Weights of a small mixture-of-experts language model, trained from scratch on English Wikipedia.
Size: 10 layers, width 256, vocabulary 2048, 35.1M parameters.
Experts: a softmax router, a shared expert of 64 neurons.
Below are experts of layer 4 (counted from 0) of a mixture-of-experts language model. Rows are named router (the router's row for the expert), gate (a neuron's input weights, with its number), up (a neuron's input weights, with its number) and show model dimensions 0-255. Each number is 128 + 24 x the weight over its row's rms, rounded and kept within 0 to 255.
Before each expert's rows: "gets" lists some tokens that make up at least twice as much of what it gets as of all text. This comes from a sample of Wikipedia text that the model never trained on. Tokens count by the router's weight.

# expert 58
gets: "ant", "ing", " such", "ent", "ed", "ve"
router [ 89 141 139 142 117 161 112 136 117 166 155 126 142 149  96 136 107 153 128 118 128 117 120 145 120 104 109 130 151  92  79  85 136  92 128 120 114 114 121 143 105 142 137 140 139  99 119 155 115 101 132 160 141 142 144  95  89 128  87 123 129 113  92 118 123 133 122 155  99  80 131 140 124 123 112 103  84 105 149 125 146 126 169 162 152 147 189 147 142 165 146 113 107 108 118 106  88 173 134 117 155  98  83 106 119 123 134 116 137 127 155 153 148 115 117 103 108 146 100 169 140 174  79 129 115 112 181 133 150 144  96 118 150 117 135 157 152 167 105 148 173 112 146  98 161 164 149 106 108 127 106 121 124 132 112 165 118 110 139 155  97 151  86 104 154 107 135 130 151 106 164 128 137 130 130 138  98 105 121 108 164 102  93  98 151 111 130 157 137 134 153 106 153  69 130 109 134 104 101 106 167 110 147 127 155 164 115 110 142 108 148 121 166 120 166 160 102 158 150 114 119 121 105 144 194 144 111 112 160 139 160 141 164 127 106 114 102 100 127 134 170 111  88 145 111 100 117 126 108 174  96  97 132 109 117  77]
gate0 [115 141 105 127 107 143  98  87  92 140  91 152 153 158 160 166  99 113 127 116 139 160 121 142 149  95 126 129 129 112 112 189 168 162 157 117 120  88 108 125  73 110 111 157 151 136 122  81 120 111 127 143 122 145 109 146 105 145 143 143 140 142 134 148 131 125 124 129 128 140 124 107 133 137 103 113 134 118  94 112 149 120 112 171 141 159 203 120 171 125 148 144 109 142 144 139 103 123 109 155 153 131 141 139 180 181 121 171 108 165 120 110 156 148 155 151 148  93 129 126  74  71 167 157 146 144  98 102 130 156 143  90 130 175 121  91 128 146 140 126 103  87 126 122 100 105 127 138 143 135 144 100 125 116 145  95 139  91  96 127 103 125 132 113 165 118 152 117 102 106 137 127 133 135 123 105 143 162 103 146 108 146 166 148 171 130 131 103 112 135 145 131 128 136 118 149 136  82  95 133 151 109 131 121 134 109 134 122 124 153 144 109  75 137 118 164 142 156 147 169 119 127 187 145 136 152 112 117 149 113  96 148 109 151 111 119 132 148 124  89 115 157  57 142 118 122 141  61 113  98  85 116 114 114 113 110]
up0 [ 89  92 105 114 153 114 159 191 100 124 147  83 132  86 142 151 159 185 129 133 151 142 166 137 124 118  95 153 110 100 126  79 127 132 117 139 131 124 142  68 101 135 157 139 138 142  75 151 107 170 116 169 150  90  94  94 157 123 135 103 134 126 125 138 160 110 102 113 162 148 111  98 134 133 159 116 162 121  88 113 143 177  78 169  95 107 136 140 121 129 148 132 113 147 127 118 138 130 129 116 128 151 138 106 107 144 119  96 160 135 109 135 130 125 108 145 139 149 112 103 148 140 159 132 144 125 153 104 134 106 130 114 154 101 117 159 145 153 116 118 110 125 156 124 152 177  97 137 102 142 135 109 140  89 148  92  95 113  95 132 123  95 102 130  89 163 129 110 147 134 173 117 159 147  96 149 149  56 142 161  88 125 126 103 132  93 105 118 108 128 114 143 147 179 129 126 115  96 111 109 142 133  95 163 105 143 101 158 131 124 127 132 124 161 135 118 151 133 132 144 139 115 137  95 161 120 155 119 109 121 140 131 147 141 119 109  91 149 150 110 144 109 141 104 171 135 105 175  81 108 183 130 126 161  89 136]

# expert 10
gets: " re", "c", "re", " de", "ur", " w"
router [146 149 120  94 107 158 162 124 115 159 132 124 145 139 103 120 133 105 102 152 136  89 119 182 105 104 101 128  74 135 139 128 144 100 103 133 174 136 116  99 135 172 132 118  93  97 138 156 145 124 147 134  88 114 136 137 115 106 138 124 114 118 145 166 124 137 174 154 115 137 151 142 131 125 110 132 161 160 112 116 156 127 120 126 107 106 155 143 142 122 131 146 133 159  97 163 110 117 103  94 128 100 142 130 128  99 120 131 160 131 158 129 137 162 146 113 125 169 125 126 119 158 185 127 139 131  97 115 100 125 136 136 132 107 154 123 155 108 100 107 132  86 145 134 130 150 184 122 125 172 125 149 175 122  80 137 141  94  92 138 158 101 124 109 146  81 175 103 140 103 155 130 140 138 133 133 114 160  81 108 125  90 127 148 116 119 166 148 102 114 167 158 157 160 103 147 146 149 116 144 141  92  88 100 110 124 152 136 169 165 123 163 127 118  83 140 119 130 122  78 176 109 105 134 190 126  98 176 140 142 145 141 102  96 118 120  95 151 159  98 166 123 103  85 151 168 167 139 139 114 112 117 118 170 126 107]
gate0 [103 121 137 102 115 127 146 121 113 164 158 103 105 151 145 135 127 123 127 116  99 123 122 142 138  82 165  72 124 150 146  73 148 142 134 154 154 174 120 148 116 132 128 125  91 124 118 129 187  88 110 158 106  82 129 126 154 144 110 137 131 111 121 141 110 122 113 165  50 147 123 100 148 125 116 140 146 150 134 124 127 124 165 130 130 119 127 170 143 123 138 127 148 140 112 129  62 114 135 122 106 122 136 128  91  78 105 138 133  99 124 131 188 154 148 101 127 138  89 160 128 113 137  84  80 130 165  85 134 107 147 138 145 121 126 128 127 110 114 130 112 134 104 190 109 131 154  62 147 105 163  89 130 105 107 110 137 123 104 111 140 104 142 131 160 122 104 102 123 160 137 131 186 154 147 123 132 110 145 124 156 147 121 129  85 141  89 151 125 150 119 144 153 134 121 117 125 184 151 114 176 120 157 111  89 108 163 113 144 119 168 154 116 142 128 128 160 123 160 136  99 105 140 136 162 139 119  92  96 140 108 159 112 132  99 112  86  99  93 118 143 167 117 103 114 142 128  84 117 158 126 148 167 148 125 148]
up0 [108 164 130 145 114  93 100 107 115 145 115 106 130 117 114 139 133 112  85 103 135 132 143 152 141 134 145 105 122 149 138 101 122 125 139  92 116 121 114 128 123 141 141 148 104 116 127 130 212  74 117 123 124 126 173  91 156 120 118 132 109 129 107 167  76 124 125 176  85 124 106 170 120 157 152 115 159 142 120  80 116  82 145 124 125 124 134 128 141  71 113 106 117 117 100 125 147 115  98 113 122 183 145 120 156  72 139 110 152  93 103 103 102 137 152 120  52 139  77 136  93 149 125 130 113 141 143 129 129 139 160 162 113 158 146 108 111 121 140 109 127 139 114 159 143 107 137 154 168 136 116 113 139 144 108  83  95 157 115 151 126 108 101 111 159 164 106 169 122 143 132 178 123 162 151 153 145 129 136 133 129 119  69 122 134 129 108 112 116 156 166 124  88 132 151 126 108 102 110 122 147 138 130 116 128 119 147 117 114 134 135 186 120 146  80  99  93 119 128 134 122 110 143 167 131 154 120  93 119 149 140 127 153 107 108 115 105  88  82 165 103 120 141 159 117  99 146  83 100 146 130 132 100 168  98 103]

# expert 45
gets: "ch", "all", "n", "w", "ent", "id"
router [118 134 124 107 142 129 140 114 153 133 168 119 153 130 130 117 103 172  87 129 146 105 142  89 173  97 115 109 117  95  93 112 136 114 152 133 109 123  81 140  88 124 150 135 136 155 139 154  92  71 122 100 152  92 120  78 124 115 125 113 149  93  87 112 105 125  99 157  98 152 132 168 120 126 123 117 131 145 146 161 116 136 141 160 138 150 145 151 134 128 105 145 126 119 111 112 134 162 117 117 120  95  96 129 136 182 159 108 165 129 143 110 158 126 121 126 107 105 133 159 128 177 130 102 139 110 157  67 133 155 161 155 149 131 132 145 128 151 150 127 125 153 107 161 128 175 124  95  93 134 130 168 157  86 116 110  74 123 153 101 112 115 107 144 175 149  97 127 143 126 146 110 112 125 124 177 146  84 158 139 113 128 129 106 126 110  86 169  96 149 128 138 113 154 130 113 133 145 146 140 132 172 157 131 136 121 116 129 165 113 127 122  68 116 122 118 151 140 167 133 116 159 109 118 158  99 106  97 152 188  97 151 147 163 103 138 152  76 125 127 170 112 165 109 119 133 145 107 103 144 158 118 119 111  81  95]
gate0 [109 137 108 134 130 161 106 171 164  85 154 138 177  69 101 148 161 170 145 112 123 116 131 127 140  97 120 120 124 148 134 151 146 126 152  90  85 117 160 113 172 130 174 153 109 143 149  83 130 134 129 161 163 180 115 111 159 151  99 136 140 119 148 148 127 128 167 122 115 109 155 130  83 106 100 124 114 118 166 147 134  95 174 129 115 116 107 124 146 131 101 134 137 106 154 107 142 115 103 128 106  96 112 134 139 132 129 151 123 111 110  98 130 122 124 114  92 127  88 110 101 118 139  60 146 191 147 170 140 103 108 154 111 145 151 158 142 132 131 117 143 152 143 141  95 104 132  92 108 142 167 124  97 127 162 106  77 117 143 141 104 135  96  58 100 120 171 175 144  95 121 139 165  95 118 127 140 143 171  97  98 122 113  86 130 123 131 140 128 124 141 146 159 139 118 140 142 113 130 105 148 132 115 138 109 176 139 126 130 143 174 101 101 129 136 124 128 143 138 145 111 107 168 106 130 121 164  97 108 120 115 130 139 112 142 146 165 128 136 172 148 130 107 121 107 143 123  66 115  97 120 158 115 134 165  98]
up0 [125 136 127 122  98 114  96 109 149 135 156 152  95 138 147 116 159 140 142  98 105 133  84 151 104 114 115 120 164 154 124  90  88  99 130 141 178 174  80 181 171 114 125  80 186 167 119 156 152 116 133  71 132 134 150 157  74 113 100 103 131 115 102 150 107 147 110 144 146 140 159 103 128 145 136 131 158 138 110  81 128 138 111 123  99 138 165 154 132  89 122 129 157  92 127 160 133 129 125 156 173 139 195 124 115 133 133 176 123 151 131 140 109 116 132 149 125 141 133 110 119  92  95 119 106 115 111 118 142 132 178 139 134 154  80 100 126 163 110 110 107 157 122 102  88 172 144 128  81 127 113 137 137  96 113 124 132 101  54 121  94 111 137  48 137 136 111 117 154 136 121 143 136 133 150 119 118 121 132 120 108 137 113 131 135 135 113 104 122 117 117 120 120 129 152 152 156 144  96 149 109 124 111 137 184 120 141 127 127 111 120 129 138 157 133 141 115 126 133 141 108 120 116 133 103 156 135 141 166 103 148 106 167 106 102 116 117 145 105 115 115  82 149 169 148 143 155 144 137 127 157  99 156 129 106 176]

# expert 55
gets: "ing", "al", "ation", "ck", "ack", "ling"
router [149 151 115 138  84 135 132  75 140  84 101 143 133 120 153 129  96 104 139 106 163 137 140 114 176 166 141 142 131 137 143  97  75 143 124  89  94 126 148 135 102 123 119 138 131 148 144 106 121 174 145 113 114 117 114 117 163 129  99 147 146 116 107 134 136 116 133 122  90 143 102 111 111 151 127  96  82 110 120 129 118  98 168 141 139 126 159  85 120 147 166 117 114  96 137 113 124 142 133 172 108 127 124 145 131 126 108 130  82 124 127 167  86 117 116  95  79 100 169 120 156  85 140 107 135 149 127 114 132 126  89 108  88 150 105 115 157 166  96 183 159 116  96 154 112 118 123 147 145 140 131 115 127 150 165 129  99 157 126 152 108 151  85 101 112 111 115 110 102 108  97 147 117 141 134  92 155 149 110 162 108 105 114  89 133 150 101 155 158 131 121 128 138 144 150 127 121  91 118  86 142 147 144  91 143 159 108 140 129 106 170 102 157 101 147 135  96 180 160 149  97 136 140 167 104 132 129 115 124 160 100 108 159 136 102 135 172  95  94 128 132 112 132 173  75 148  77 114 133 136  97 122 151  92 120 106]
gate0 [148  77 164 121 114 127  81  87 146 161 172 120  89 132 152 129 104 134  92 148 112 118 168 138 177 126 155 137 124 137 111 146 166  93 152 135 121 180 114 112 137 104 164 151 183 147 146 126  87 143 133 145 119  85  91 119 112 166 133 109 163 145 103 168 159 112 112 147 137 186 159  92 124 115 128 175 137 129 135 120  96 118 118 103 115 159 139 149 132  91 122 124 130 121 123 160 121 154 108 108 125 139 126 120 104 158 123 183 111 125 147 124  85 124 156 123 129 112 136 141 114 128 110 137 111 134 172 130 150 132 220 171 139 124 138 157 154 125 160 121 129 168 114 130 112 108 129  97 118 157  77 129 142 154 124 112 132 160 137  99 153 142 111 118 117 107 129 123 114 137 110 148 125 120 113 155 121 123 115 121 118 105 131 163 144 135 133 147 131 156  80  86 137 161 106 155  83 168 143 158 122 120 140  97 131 101 163 122 104 137 133 130 138 123 143 161 146 150 131 120 135 146 140 107 147 166 103 114 110 133 166 139 187 163 130 141 118 179 160 168 141 186 145 153 124 134 124 106 105 129 144 152 130 153 142 116]
up0 [142 102 129 138 116 143 130 103 131 138 132 128 100 123 143 113 105 103 157  80 138 137 137 133 148 127 120 158 108 137 112 142 149  93 162 112 124 168 144 140  96  85 142 172 135 182 149 161 122 145 170 104 109 118  94  86 100 134 105  98 122 117 107 139 122 125  90 125 157 183 137 101 127 141 119 136 116 119 176 146  88 147 125 133 155  85 126 100  98 144 120  98 122  91 128  92 149 171 127 146 115 129 147 173 129 131 106 143 100 142 171 129  98 114 139 100 154 116 136  97 109  97 122 126 132 152 127 151 109 131 142 104 144 157  59  93 102 145 121 138 157 158 141 118  97 112 147 143 106 127  74 133 144 160 144 136 108 169 146 146 124 108 158 117 138 117 139 137 103 165  96 152 141 135 145 102 140 158  92 104 132  79  93 124 115 174 161 160 166 182 139 104 117 151 142 145 108 181 172 122 106 121 136 150 133 152 157 132 128 146 166 121 130 155 151 136  76 136 128 128 111 159 119 167  87 174 126  98 140 156 110 135 175 121 138 138 138 152 145 152 138 112 140 176 100  98 118 124 163 154 129 147 104 126 104 113]